{
  "d_expert": 192,
  "n_head": 2,
  "grad_clip": 1.0,
  "decay_fraction": 1.0,
  "final_lr_fraction": 0.1,
  "doc_mask": false,
  "dataset": "wikipedia_en"
}
Below are experts of layer 5 (counted from 0) of a mixture-of-experts language model. Rows are named router (the router's row for the expert), gate (a neuron's input weights, with its number), up (a neuron's input weights, with its number) and show model dimensions 0-255. Each number is 50 + 10 x the weight over its row's rms, rounded and kept within 0 to 99.
After each expert's rows: "mostly gets" lists some tokens that are sent to it at least half of the time. This comes from a sample of Wikipedia text that the model never trained on.

# expert 14
router:47 68 29 54 46 49 59 55 54 62 57 48 45 63 34 41 54 56 43 51 34 37 52 47 59 34 36 49 64 51 47 40 66 49 70 52 45 53 47 34 44 51 65 38 40 57 54 40 40 57 54 75 47 58 49 49 36 54 40 62 23 52 61 50 50 58 48 51 67 37 43 26 49 44 45 53 63 48 40 55 58 38 52 52 40 50 59 54 48 44 43 55 56 55 40 40 67 44 48 54 50 34 47 55 48 45 44 55 37 55 53 53 42 51 59 48 57 56 50 74 51 62 66 48 60 40 53 48 89 54 78 60 57 46 56 37 49 43 50 44 50 25 56 62 65 46 48 45 36 44 57 67 31 60 53 71 47 70 57 68 47 45 57 48 48 56 48 53 65 63 46 57 52 67 44 45 52 49 31 65 59 57 49 46 51 44 47 50 56 63 31 53 50 57 37 54 56 41 50 45 38 52 53 63 64 57 49 22 40 51 42 46 42 36 33 61 62 60 62 43 47 58 36 56 47 44 48 40 37 57 57 44 44 46 48 63 45 48 56 45 42 55 60 61 29 34 68 59 59 60 45 40 51 49 44 51
gate0:45 45 59 33 54 33 48 29 44 49 62 52 52 63 56 42 54 27 54 44 40 43 41 50 47 37 73 39 51 68 29 46 56 37 48 51 46 52 65 55 54 36 40 41 64 47 41 59 44 56 66 64 65 42 49 69 45 48 52 58 55 56 53 54 63 25 47 46 76 28 49 51 56 52 55 47 46 51 62 50 54 45 51 45 35 48 49 52 32 63 70 54 52 43 43 40 66 69 63 44 62 49 40 73 47 46 35 69 69 48 51 54 62 53 47 40 61 66 36 44 49 63 55 38 41 59 56 49 63 41 57 60 55 65 42 57 30 54 58 55 62 28 44 52 48 57 58 50 50 46 53 54 53 63 41 50 42 63 30 47 54 37 48 57 42 59 43 60 61 45 42 42 32 39 59 67 49 43 50 56 67 63 44 25 49 47 38 46 46 67 58 53 50 28 62 62 55 28 52 41 53 52 53 48 40 49 57 39 72 67 47 56 61 49 45 45 46 44 50 64 46 42 49 60 45 62 41 63 41 48 60 47 63 48 53 52 36 50 55 37 51 50 51 45 59 36 51 46 61 49 57 49 46 58 53 63
up0:51 62 37 44 54 60 56 43 58 35 61 64 49 66 38 45 33 69 60 29 37 44 60 34 57 38 61 45 44 61 62 48 47 54 45 40 56 39 57 47 45 48 40 55 64 55 33 75 42 54 56 53 58 46 61 60 25 57 50 54 50 48 78 54 49 45 46 56 48 60 52 49 43 49 49 46 56 42 53 53 47 30 52 50 53 48 51 43 46 62 46 49 60 47 35 54 53 56 47 49 56 56 46 52 46 58 43 56 38 56 66 43 62 42 54 49 56 52 34 46 50 50 57 57 29 28 57 48 70 38 47 31 65 51 48 44 40 50 51 46 52 43 58 58 25 36 43 45 44 30 52 55 57 30 60 72 36 51 49 32 56 52 55 40 65 70 53 50 59 59 37 34 31 54 46 34 54 51 55 53 59 62 60 28 56 37 55 58 70 56 58 49 45 46 40 49 63 53 36 42 50 63 34 30 35 47 44 41 61 45 40 66 34 49 60 40 46 49 62 40 57 39 58 53 55 53 57 52 54 41 39 62 56 36 58 55 27 52 56 29 40 49 54 57 33 36 55 62 35 49 54 43 50 51 45 48
mostly gets: " me", " we", " Pe", "pe", " Me", " Clade"

# expert 33
router:64 47 48 52 44 65 55 49 38 48 74 62 58 36 43 45 49 68 46 55 69 33 58 38 60 55 46 45 62 60 49 58 60 54 61 38 68 31 42 48 60 60 57 77 56 49 60 42 64 36 43 34 58 45 45 42 59 51 46 60 60 61 43 57 54 57 47 47 35 45 54 34 53 48 46 43 55 48 59 41 39 75 60 57 37 42 71 57 50 49 45 50 49 60 31 65 65 39 55 47 52 39 62 62 62 56 50 46 48 46 48 47 24 38 62 34 37 50 50 42 54 73 50 66 52 46 31 54 67 48 65 71 59 49 39 57 36 54 55 48 33 71 48 43 64 43 41 55 50 45 42 46 54 54 46 48 60 47 41 30 37 51 39 59 50 40 48 49 66 67 63 52 50 26 57 44 63 60 53 50 56 40 46 41 44 44 43 47 57 49 40 38 40 50 52 46 39 50 54 58 59 48 56 58 69 55 58 44 46 60 60 60 51 43 48 48 62 54 40 47 41 41 45 57 57 43 42 32 46 54 62 56 53 69 67 47 55 34 34 46 61 45 49 55 40 72 50 48 56 62 46 41 43 73 61 50
gate0:47 45 65 61 55 60 69 58 44 55 32 48 54 57 49 61 58 42 57 54 50 43 32 68 60 39 40 54 52 52 35 54 60 44 57 33 63 60 46 59 32 30 41 46 46 55 44 54 47 54 59 42 62 54 69 64 56 54 74 69 67 43 37 52 34 62 51 38 37 42 51 48 39 55 40 58 36 49 53 40 37 46 36 44 47 51 46 54 66 39 68 47 44 57 65 51 60 43 52 46 62 45 54 48 59 45 40 40 56 47 67 47 58 38 57 48 51 39 56 46 46 39 53 44 51 46 52 49 37 61 48 34 70 57 62 68 27 38 39 38 40 55 57 47 32 36 30 42 37 52 54 54 64 52 41 65 55 46 58 47 40 40 49 62 50 41 55 57 44 52 35 43 54 36 25 60 35 50 59 48 32 52 51 57 76 32 52 57 55 41 53 66 39 40 62 60 60 61 44 50 64 65 44 56 42 39 53 37 50 40 51 54 50 38 56 43 51 59 47 63 54 36 47 73 42 56 50 66 60 43 51 45 47 49 44 38 36 43 74 63 69 57 58 53 59 63 62 47 60 49 51 50 51 54 54 60
up0:38 33 66 56 40 39 48 49 63 46 58 36 35 39 36 45 57 46 53 40 45 48 56 36 44 55 47 62 50 63 52 43 31 51 43 58 52 62 48 44 37 39 68 42 57 46 56 50 52 48 45 39 37 70 37 61 37 42 26 43 33 41 57 44 67 45 45 61 65 54 52 56 46 47 67 51 51 38 45 50 52 49 53 57 55 55 51 57 48 50 28 64 52 57 61 36 31 63 70 49 50 50 61 37 58 42 61 48 47 50 47 58 46 44 46 55 44 50 37 46 59 65 60 79 32 51 43 41 63 41 56 56 29 37 53 36 72 59 63 57 65 63 50 47 49 50 55 43 50 56 43 55 41 42 53 50 53 58 53 52 55 50 56 45 47 62 48 21 53 36 60 46 38 45 63 56 59 71 52 44 47 38 61 49 49 71 44 51 45 76 57 48 31 63 46 53 58 33 62 41 52 57 53 39 53 51 52 50 53 76 72 32 51 57 45 54 40 55 56 50 59 62 43 57 52 39 50 25 44 51 62 65 61 46 52 61 35 51 37 46 56 49 34 50 61 51 39 46 36 50 43 43 63 44 58 40
mostly gets: " December", "|---|---|---|", " November", " April", " October", " August"

# expert 55
router:68 54 71 42 52 74 34 48 53 47 58 45 53 44 49 37 40 40 40 49 52 51 46 42 59 43 42 68 59 68 42 45 66 62 59 60 47 45 44 41 51 61 63 41 47 47 52 51 65 60 52 63 68 50 34 30 55 53 65 44 56 48 54 38 43 60 63 67 70 27 62 60 50 50 55 52 50 45 45 53 33 40 44 31 60 56 52 59 60 41 59 71 43 65 38 32 66 53 45 52 48 52 46 48 52 64 46 43 48 38 47 66 59 54 64 42 42 48 51 52 68 61 47 46 51 54 54 56 70 46 55 37 41 35 57 50 74 47 48 58 51 52 54 62 34 56 63 57 52 37 57 43 37 50 59 33 55 44 39 40 60 30 68 34 55 60 56 47 55 38 54 55 53 55 59 47 43 46 63 40 42 42 45 32 47 47 40 61 58 41 45 49 61 56 46 43 44 45 41 59 43 54 35 46 67 53 59 43 51 47 60 61 28 33 42 50 54 69 54 51 54 39 40 51 42 58 37 61 54 36 55 71 40 39 54 60 62 37 46 34 40 52 41 47 31 58 51 61 62 49 51 50 44 28 66 39
gate0:49 60 59 39 47 48 37 49 63 52 60 55 47 69 46 53 33 49 50 44 55 51 52 42 53 46 63 42 45 56 50 45 41 49 46 38 60 52 54 69 59 29 51 40 47 70 60 50 57 54 42 45 63 57 50 53 52 51 21 58 51 56 41 36 56 43 61 57 46 39 62 41 58 58 49 62 41 46 53 51 46 52 32 46 54 41 56 64 43 35 58 47 49 60 36 60 59 44 51 55 49 54 55 56 70 56 46 52 35 33 25 67 61 41 49 38 58 52 62 38 54 55 56 51 38 39 54 30 28 53 45 55 25 47 47 66 48 36 48 58 59 47 47 30 43 65 62 51 61 42 36 51 24 57 52 68 42 64 44 50 45 39 65 36 51 60 51 66 48 47 46 43 39 54 53 87 51 57 42 46 66 47 64 55 40 73 41 41 28 58 57 57 62 61 49 52 46 48 69 55 52 52 54 63 44 65 42 52 33 45 39 55 45 53 47 63 43 51 53 71 54 41 39 54 56 40 53 60 33 52 67 47 62 49 49 66 54 44 61 42 51 51 49 44 57 54 39 62 56 54 53 54 40 38 70 42
up0:49 44 65 48 50 38 61 60 49 44 53 53 50 61 54 50 40 51 29 45 37 58 53 48 31 37 54 49 31 45 56 48 69 43 46 58 33 44 50 29 58 58 36 43 43 47 45 57 54 47 59 50 41 50 44 19 39 44 77 58 61 49 56 59 57 64 42 56 43 56 41 61 53 46 50 46 68 52 49 42 55 55 50 61 34 74 50 49 63 66 38 61 49 56 46 45 53 64 49 59 58 46 35 41 42 49 45 43 62 58 67 61 31 62 40 49 44 44 55 50 48 37 55 56 68 48 52 60 56 42 45 37 53 55 34 49 49 51 31 44 41 50 53 60 52 28 61 44 56 49 48 50 70 41 41 50 53 59 53 33 47 59 37 66 58 56 34 52 46 50 50 57 61 43 59 41 38 55 44 45 42 54 55 53 34 52 45 53 66 71 62 56 37 26 45 52 41 41 32 43 57 65 43 45 46 46 45 38 61 65 63 53 64 57 63 30 54 38 61 46 47 48 78 57 44 67 42 32 48 49 51 36 44 39 42 58 62 58 43 47 73 56 45 46 53 57 52 29 41 42 60 46 36 55 42 59
mostly gets: " E", "e", "ae", "ie", "ye", " Joseph"

# expert 17
router:43 54 43 55 45 71 50 61 57 56 43 71 61 55 59 47 56 48 51 52 62 26 66 57 26 68 62 40 39 68 62 45 46 38 65 44 39 46 48 47 65 34 55 33 45 61 40 47 48 63 59 43 36 36 35 58 64 58 63 59 48 72 50 36 60 49 66 64 35 53 43 61 53 49 52 36 40 66 41 36 44 37 47 42 49 42 51 41 36 52 41 48 41 56 62 66 53 55 56 71 38 66 41 47 53 53 50 40 37 44 56 54 53 65 50 42 60 61 54 40 46 39 41 52 49 23 42 46 37 45 53 47 56 62 37 37 58 68 55 51 54 56 41 55 54 40 56 28 35 50 50 50 59 43 34 50 50 44 50 67 33 38 58 54 45 45 45 45 38 54 55 55 45 47 49 29 60 43 56 57 60 55 47 44 49 55 46 48 54 58 39 73 42 51 50 50 47 57 56 45 55 49 32 58 56 42 65 57 65 65 52 43 53 63 53 39 45 40 39 64 53 40 43 35 57 71 53 40 51 57 48 53 43 56 47 31 35 29 59 48 61 56 51 32 36 54 60 60 61 56 62 51 37 38 39 46
gate0:57 47 63 50 44 56 49 46 42 49 47 49 59 63 54 58 65 57 68 38 56 29 50 57 44 55 58 54 22 48 54 29 56 40 43 65 65 34 58 46 52 46 41 42 77 30 67 40 37 49 36 38 48 38 66 61 57 51 43 70 53 46 65 66 61 53 47 49 51 50 50 67 52 46 63 44 40 55 50 56 48 50 51 66 48 61 49 48 63 43 52 34 53 55 48 49 63 41 47 50 58 52 35 45 41 33 40 47 63 42 56 51 45 47 55 54 60 66 49 56 46 41 60 61 49 60 63 35 44 50 49 49 40 46 45 43 77 44 74 60 40 50 46 56 73 42 45 50 38 51 62 52 56 43 60 32 50 45 69 62 42 35 51 48 47 45 51 44 41 49 38 55 35 54 42 38 64 60 59 51 46 67 43 50 57 34 71 49 54 54 41 59 46 44 39 48 60 25 57 43 49 71 54 51 59 57 51 67 56 53 56 44 54 49 54 35 45 47 51 56 47 54 45 34 54 52 59 58 46 53 57 51 69 70 59 40 29 40 68 50 44 44 55 45 52 64 63 35 38 41 51 69 39 40 37 67
up0:50 61 37 54 49 40 51 58 64 43 32 38 52 41 51 38 46 49 41 52 45 68 54 35 49 51 49 44 75 49 51 69 51 59 55 49 35 65 32 64 45 63 60 57 33 65 35 63 55 57 55 65 62 64 40 44 42 52 49 32 49 45 37 44 50 56 55 52 59 49 46 39 49 57 42 47 61 43 51 45 48 51 54 37 38 42 41 55 39 57 47 54 55 50 54 48 43 53 48 46 35 53 55 50 69 83 65 52 45 59 50 55 51 40 51 47 49 36 49 33 43 62 53 56 55 44 48 62 53 54 44 42 54 67 59 48 30 63 27 42 62 53 43 46 31 52 49 55 58 49 35 45 50 49 46 69 63 51 38 36 49 55 46 57 62 48 62 64 50 52 50 49 63 47 63 64 35 42 35 51 48 36 49 48 50 72 28 49 43 44 51 51 49 43 67 51 45 74 44 66 36 31 39 56 47 33 53 45 28 38 54 58 43 46 43 60 56 57 48 35 53 38 57 65 41 40 47 33 60 43 48 48 39 35 53 53 70 58 40 39 61 60 50 44 46 38 51 68 71 71 44 39 64 53 56 32
mostly gets: " Cup", " football", " League", " Championship", "final", " Football"

# expert 54
router:62 42 44 53 24 54 56 54 55 47 43 52 73 60 41 44 51 46 56 64 55 51 39 47 49 60 45 43 60 26 37 59 39 59 60 43 48 61 34 52 51 50 65 54 40 34 56 43 58 55 63 62 54 56 62 35 54 50 56 43 66 52 45 63 36 50 54 65 47 46 48 70 53 39 49 49 61 48 39 61 48 50 44 53 66 62 60 52 56 32 53 65 55 46 58 53 43 48 46 51 49 40 47 43 55 48 42 69 49 45 61 33 54 58 62 46 39 46 35 41 42 41 64 58 36 60 47 35 58 60 61 60 55 65 56 72 43 43 61 39 46 64 42 61 45 62 49 49 55 38 42 33 57 48 43 35 42 67 36 39 52 40 37 34 52 61 41 71 27 52 57 52 51 33 47 45 71 27 61 45 60 45 70 36 48 42 45 45 54 41 59 38 63 36 48 32 37 41 67 47 52 36 57 45 40 59 60 51 56 48 65 51 59 49 39 38 56 44 40 57 40 55 54 54 48 26 51 51 49 64 60 42 44 52 45 57 52 57 40 34 59 59 55 44 72 29 49 33 50 53 61 38 54 47 51 52
gate0:57 45 62 61 30 52 56 68 67 54 34 49 52 50 44 45 71 53 60 58 48 38 60 51 54 49 61 54 32 44 38 34 49 52 56 57 43 39 52 51 47 55 63 53 22 37 40 39 58 54 39 55 45 42 50 48 61 40 52 64 47 72 47 42 56 43 51 43 57 58 65 55 44 50 51 45 76 51 61 49 51 35 53 58 39 62 56 44 53 40 42 34 53 62 62 53 50 28 55 44 58 39 48 44 51 46 51 43 35 49 62 55 65 54 54 59 35 37 49 55 70 43 57 54 42 42 62 40 49 38 53 45 52 41 20 55 63 56 47 30 45 39 51 54 32 50 43 49 42 46 57 49 37 55 53 44 32 64 52 35 60 49 39 60 49 65 59 39 40 58 44 40 17 48 30 33 61 57 66 52 43 57 46 49 68 42 51 55 45 36 77 37 54 26 45 55 43 55 50 71 52 60 54 48 44 55 40 51 36 50 45 38 27 62 43 49 58 47 64 62 46 54 51 54 35 49 62 51 46 46 46 53 56 48 57 52 30 54 40 36 44 39 38 50 45 55 46 40 56 52 64 51 54 40 46 55
up0:55 45 55 46 58 72 51 65 63 44 47 56 58 48 38 69 61 58 47 37 42 41 64 56 44 49 55 46 30 33 48 52 48 55 40 52 63 59 54 46 55 62 44 40 56 43 74 65 60 40 55 45 53 48 52 34 48 61 45 47 54 50 44 38 67 57 43 33 45 38 57 45 64 50 64 57 51 42 46 51 54 47 50 57 40 64 78 43 21 34 48 59 59 61 55 49 50 40 61 46 46 49 65 67 45 62 40 41 59 32 53 50 43 52 47 36 49 58 44 49 56 47 60 57 53 60 41 42 46 52 52 61 62 54 44 54 54 60 40 51 46 60 45 38 47 48 47 51 37 64 37 62 41 41 51 64 45 51 14 64 47 60 50 42 49 52 61 52 66 48 64 90 51 45 49 53 60 32 50 60 62 47 44 59 21 57 67 49 46 57 45 46 59 47 31 57 45 48 46 57 72 67 40 52 42 26 40 42 46 43 38 67 42 56 44 35 47 62 59 48 52 52 46 46 44 49 52 48 45 39 36 49 63 51 41 56 54 60 43 42 61 61 49 41 53 37 62 47 42 45 48 56 46 45 67 35
mostly gets: "z", "iz", "ez", " Z", "az", "tz"

# expert 24
router:58 59 36 47 34 55 51 39 79 45 56 41 48 40 51 58 80 55 62 26 62 55 53 68 51 37 40 64 52 37 47 53 55 62 55 41 55 50 68 56 43 37 49 67 46 55 53 52 40 50 41 36 36 54 44 37 56 51 58 50 53 61 40 57 53 68 48 60 48 61 43 47 76 50 35 63 44 44 46 30 57 60 54 64 54 43 49 60 47 46 59 54 65 32 61 52 65 55 61 58 53 35 41 38 45 48 43 49 39 51 69 28 37 51 34 45 47 53 57 58 62 49 67 50 64 63 49 33 43 47 57 54 51 34 52 25 41 52 46 32 45 49 52 47 42 50 40 57 47 70 39 54 60 37 57 46 58 62 56 55 35 52 52 59 53 56 42 64 41 60 49 58 36 31 57 52 59 39 51 73 43 55 47 48 65 39 51 61 54 56 40 55 47 42 44 56 32 37 47 58 45 62 50 50 52 60 46 47 38 50 58 55 50 42 33 68 62 61 52 28 36 55 61 59 51 37 59 50 31 57 52 44 36 49 49 58 61 44 58 42 41 54 36 50 50 43 34 46 59 45 71 50 44 46 46 47
gate0:39 48 38 42 46 46 35 44 57 46 69 44 45 57 36 58 40 62 39 48 53 54 60 43 50 44 54 44 48 50 59 64 29 46 54 46 61 50 37 59 63 59 57 42 47 44 46 54 46 68 56 40 65 55 46 57 56 37 44 34 66 57 56 49 42 39 41 37 55 53 60 44 34 55 52 52 67 69 37 35 30 47 45 58 49 50 39 55 54 56 46 42 70 40 51 49 46 39 69 48 61 45 53 54 54 61 61 56 42 40 43 49 70 43 66 44 59 36 38 22 59 50 34 55 53 68 48 48 49 66 36 45 44 40 57 35 61 61 45 43 47 44 62 69 46 63 41 47 35 42 56 42 51 53 48 52 57 57 44 32 50 53 44 27 35 23 45 66 45 65 44 81 44 61 55 57 67 53 38 58 43 44 48 30 41 46 48 38 54 50 49 50 41 41 48 46 49 29 29 55 47 50 50 54 40 57 39 52 63 41 45 32 59 55 38 59 39 53 47 44 68 69 54 56 60 59 52 49 56 66 63 52 44 40 58 48 55 34 55 42 53 45 50 46 57 47 59 51 26 55 54 69 53 62 50 39
up0:42 51 61 21 42 66 59 58 64 45 48 42 55 49 41 62 55 32 42 46 68 61 54 57 44 61 55 45 53 53 53 37 27 34 54 49 51 41 41 47 50 50 52 52 50 36 70 46 48 47 47 50 39 41 53 49 52 63 62 54 69 39 64 43 51 52 54 54 54 41 43 64 40 43 53 33 38 59 69 64 54 60 39 61 37 62 52 78 47 63 58 34 57 56 47 55 51 49 53 45 44 57 38 41 54 56 52 59 55 34 39 46 53 42 62 57 37 38 62 56 48 55 55 53 42 26 28 45 41 37 35 45 51 58 36 58 45 49 73 45 46 34 58 56 43 48 49 45 52 54 52 44 44 72 58 49 47 48 35 52 21 57 36 56 61 43 45 51 55 39 49 51 66 38 65 56 42 58 72 58 54 53 42 49 52 60 33 51 52 30 45 41 45 35 48 53 33 51 67 58 53 43 71 45 47 48 44 44 54 32 48 55 53 40 57 55 56 30 56 54 57 55 59 44 52 50 39 52 42 41 42 42 46 31 76 56 51 43 56 37 59 49 55 47 50 58 57 16 54 47 41 43 49 46 31 47
mostly gets: "tro", " syn", "Ro", " flu", " x", " Tro"

# expert 29
router:54 68 52 41 61 37 69 53 54 46 56 51 51 35 59 68 73 50 49 46 53 58 40 36 63 59 58 55 56 41 44 44 40 61 66 54 51 59 62 45 51 39 35 50 58 43 41 58 55 49 58 56 37 65 54 43 70 54 41 35 33 60 36 52 39 64 33 59 58 64 60 42 48 47 50 60 43 52 56 40 48 40 59 50 56 39 48 36 46 37 50 49 55 38 51 53 45 51 53 48 58 53 57 56 58 48 37 58 56 54 51 52 45 58 61 57 61 44 51 33 65 18 48 39 50 65 35 39 48 39 48 67 38 33 48 55 35 51 39 37 36 43 64 69 31 49 45 44 60 49 40 63 46 49 53 54 43 44 35 63 51 68 25 60 54 45 43 63 51 53 48 52 58 58 47 42 46 40 53 54 31 48 44 52 58 37 37 52 57 43 55 59 54 51 44 32 51 40 66 54 54 57 56 54 37 58 46 61 37 36 44 35 61 48 69 51 65 55 63 49 40 36 54 43 40 54 55 72 61 64 50 52 44 43 39 34 54 40 64 54 59 42 33 49 48 58 43 44 62 54 21 29 50 69 64 47
gate0:57 38 59 55 78 65 61 47 57 54 54 48 51 57 57 58 51 36 53 47 36 53 55 40 55 33 62 55 57 54 36 48 39 57 56 42 58 41 50 30 55 47 51 56 42 57 49 51 60 36 56 68 61 58 47 59 52 64 36 42 48 59 58 66 47 63 40 48 37 29 39 45 41 61 44 57 48 59 68 66 63 42 53 29 49 56 50 42 59 47 45 34 54 22 60 46 52 67 71 43 43 63 41 52 58 50 35 46 49 55 49 41 47 60 52 45 34 53 31 41 40 40 55 45 44 46 49 49 57 29 57 62 62 43 49 43 50 43 79 43 49 40 62 62 42 40 41 54 45 59 43 54 59 55 67 55 40 49 37 59 59 61 28 51 59 52 63 46 47 57 38 54 59 57 45 61 57 45 49 36 46 66 54 58 56 68 48 48 52 37 43 66 42 50 44 50 53 56 55 61 57 46 59 59 54 34 50 59 41 64 52 62 61 31 57 43 58 33 35 51 42 39 70 30 45 51 36 56 49 52 56 39 49 67 45 53 34 42 56 36 48 54 24 53 39 51 54 60 66 62 48 41 45 60 71 45
up0:42 72 58 48 48 58 45 44 66 41 56 58 55 59 52 53 50 59 45 42 41 42 42 21 63 53 41 51 50 47 55 38 38 42 60 40 53 37 43 37 64 54 46 42 57 73 44 73 41 51 51 38 50 62 48 50 59 51 49 41 55 55 35 31 56 41 43 49 38 45 43 30 53 45 50 45 33 36 41 48 53 60 64 56 49 40 59 42 48 58 39 50 50 47 21 54 45 52 50 68 43 47 45 65 50 48 47 55 53 50 37 33 53 51 37 55 36 43 56 53 54 47 30 64 52 62 34 53 38 56 54 53 57 48 62 64 61 43 60 37 55 42 43 37 47 51 35 57 38 53 36 56 35 60 54 60 53 72 52 32 39 60 31 57 63 45 52 68 44 41 42 43 46 55 40 59 55 54 31 40 60 51 51 54 41 58 38 49 66 26 58 67 38 49 65 50 61 55 61 66 38 64 55 58 37 48 46 64 56 67 58 44 15 48 67 58 47 46 41 53 49 46 42 44 58 59 56 56 65 50 43 39 43 49 48 51 47 50 59 35 42 54 62 54 58 41 39 39 50 66 47 30 68 46 50 49
mostly gets: " Preced", "vest", " protect", "bil", "ploy", "depend"

# expert 27
router:50 35 43 56 56 56 40 35 46 61 61 41 56 36 40 66 38 58 45 40 51 49 47 53 58 40 49 49 61 49 44 45 50 45 57 53 60 43 32 40 38 42 39 56 40 54 55 52 49 41 37 67 51 37 45 45 63 51 46 41 47 26 28 40 48 48 66 47 43 69 75 38 37 55 45 77 49 46 33 37 37 48 43 53 37 59 42 46 56 55 26 62 42 54 54 58 54 44 55 60 41 61 47 49 60 36 53 50 52 48 50 38 67 41 41 60 52 63 49 35 50 46 52 58 41 45 42 53 50 39 56 45 52 53 47 54 52 36 51 48 62 68 42 43 61 47 58 60 55 65 50 55 50 66 51 55 27 56 53 63 50 60 66 69 44 66 49 40 43 59 50 43 54 59 59 66 45 26 45 56 39 49 56 54 48 45 50 59 63 38 51 49 66 36 35 64 30 58 34 20 55 53 56 54 69 56 41 37 32 48 49 72 52 49 56 45 50 57 48 49 56 46 52 58 52 60 33 51 54 40 63 56 45 34 55 39 53 48 56 46 61 53 34 51 69 44 39 50 44 68 62 50 68 69 35 54
gate0:51 56 44 43 44 57 58 50 69 49 36 37 31 62 41 48 53 82 65 45 30 43 59 51 39 49 60 53 44 47 49 74 46 53 49 59 48 66 45 58 48 48 37 35 30 46 29 49 46 52 44 34 49 49 45 64 41 43 37 43 51 53 60 46 35 60 56 41 57 51 58 50 35 30 46 58 45 55 54 46 63 55 61 54 53 52 55 42 55 49 69 45 60 59 55 35 60 45 64 57 60 29 47 34 60 63 45 47 37 57 41 55 32 35 39 63 39 48 49 53 51 14 45 60 43 52 49 54 48 47 64 52 52 45 35 46 64 51 43 55 64 54 36 44 54 70 53 54 47 39 34 35 36 48 45 55 33 46 61 56 59 47 34 50 46 44 50 49 60 59 46 45 46 57 61 62 27 43 42 49 26 53 51 49 43 41 54 40 39 32 46 59 37 59 47 56 53 43 47 42 52 54 48 64 67 45 43 66 55 53 45 57 61 55 46 52 52 66 39 59 63 55 65 66 38 46 63 51 73 42 50 34 41 51 56 44 48 52 53 48 58 26 66 43 55 48 54 51 30 53 51 61 49 63 41 41
up0:39 51 15 57 34 42 49 57 53 42 50 51 52 42 32 44 52 51 59 57 37 63 54 51 65 45 57 57 44 44 40 69 56 44 39 44 43 41 59 47 60 56 45 48 45 50 40 53 59 65 30 58 76 37 61 55 57 65 51 48 70 48 41 54 34 51 42 44 58 50 55 61 40 33 54 50 46 75 48 48 64 35 43 39 63 73 42 57 49 42 56 68 49 65 68 57 51 58 41 46 58 42 62 43 50 60 33 49 32 31 39 39 47 38 43 49 48 50 62 67 39 67 47 43 48 30 49 57 34 69 52 45 55 68 35 37 72 61 69 58 50 47 71 55 52 49 41 51 40 46 56 55 33 51 59 53 53 61 58 62 46 47 40 57 60 54 53 34 46 44 53 55 50 54 48 46 54 31 50 39 59 50 55 38 50 51 51 54 45 35 62 44 53 51 56 51 61 67 52 48 54 67 57 51 59 46 55 47 47 52 67 57 49 65 51 61 41 43 51 43 50 45 62 35 29 54 63 57 59 55 55 51 26 54 43 62 49 60 65 37 39 39 54 43 39 50 46 42 29 50 51 59 41 51 58 37
mostly gets: " south", " Northern", " Southern", " northern", " outside", " southern"

# expert 1
router:54 46 59 59 38 34 32 39 49 47 48 29 40 64 49 46 58 38 39 69 55 33 56 52 54 52 68 50 48 65 39 60 55 44 49 59 29 38 42 62 53 57 67 47 57 65 54 55 70 65 65 70 46 50 52 45 34 54 55 51 57 39 55 48 53 39 54 33 45 45 66 68 47 44 58 31 59 36 57 56 60 60 60 52 52 40 36 53 40 46 34 65 55 29 52 48 40 52 55 46 61 51 35 69 51 37 58 33 46 42 59 77 60 60 56 62 36 54 45 23 47 40 54 40 48 65 54 46 41 53 58 48 49 56 60 40 51 62 57 54 43 49 60 30 54 38 50 59 64 42 55 45 41 51 41 31 46 49 36 57 34 38 60 48 54 40 60 48 66 49 54 47 48 48 31 64 51 65 56 69 35 39 52 50 58 49 35 63 59 48 50 43 48 33 50 43 48 47 57 58 54 17 54 49 49 52 56 53 45 59 45 47 46 46 43 48 54 46 54 72 54 43 58 66 51 48 66 51 54 39 52 53 38 44 53 54 61 53 49 40 42 52 54 42 45 39 58 48 40 70 60 30 52 44 61 64
gate0:58 45 59 57 49 29 61 53 54 32 52 48 53 51 43 47 59 56 68 50 50 46 56 58 53 47 39 63 52 57 48 66 50 46 25 39 42 48 51 36 53 54 58 66 42 61 64 52 49 43 43 45 44 47 41 46 43 47 61 53 49 37 42 54 44 46 25 51 49 56 52 51 54 41 40 29 51 54 64 49 46 61 50 66 47 57 21 59 37 49 58 61 63 53 64 61 60 54 35 40 48 62 33 51 50 57 61 51 48 58 50 24 46 45 59 50 64 59 53 58 56 40 47 62 49 45 55 82 53 52 68 28 58 65 58 60 60 40 66 53 36 42 53 51 46 43 47 44 52 65 50 30 45 63 48 65 48 58 37 58 69 53 49 49 63 51 41 24 53 52 55 38 57 40 33 47 39 44 41 57 62 37 45 37 62 51 51 45 48 51 52 39 45 41 43 60 34 71 41 54 60 55 50 65 42 59 40 52 40 35 48 47 51 56 71 46 50 57 47 57 52 38 37 32 58 52 65 47 51 56 32 38 43 64 55 37 39 61 38 53 56 47 37 42 45 28 62 60 46 58 32 49 35 61 43 50
up0:50 32 43 65 33 48 79 37 52 48 34 64 57 48 67 42 46 57 54 57 63 74 47 39 43 58 44 48 64 45 51 48 62 61 48 60 41 39 37 53 50 40 49 41 43 59 48 51 40 58 49 43 47 37 50 37 31 42 45 48 68 56 49 33 46 54 56 61 50 42 41 46 45 48 48 59 64 37 53 45 46 60 56 49 32 64 44 41 42 50 50 62 53 60 56 73 40 49 49 35 58 52 56 46 62 51 54 41 60 45 47 34 40 69 38 41 39 44 49 72 23 43 60 52 50 33 39 71 46 47 45 69 53 59 55 40 40 41 55 48 48 51 46 32 43 40 35 58 45 49 38 56 55 38 41 46 59 37 62 53 53 41 57 46 40 47 44 52 60 47 60 58 52 48 56 40 33 69 47 61 72 48 51 48 59 59 28 52 51 46 47 66 50 63 46 40 50 56 47 27 50 65 57 58 45 66 72 51 52 39 45 34 22 45 50 42 52 45 55 43 36 52 41 52 47 52 58 52 48 62 61 61 29 44 40 35 64 58 60 64 52 43 49 46 58 49 44 44 68 68 48 47 54 50 37 45
mostly gets: " (", "(", " [", " S", "=", "^{("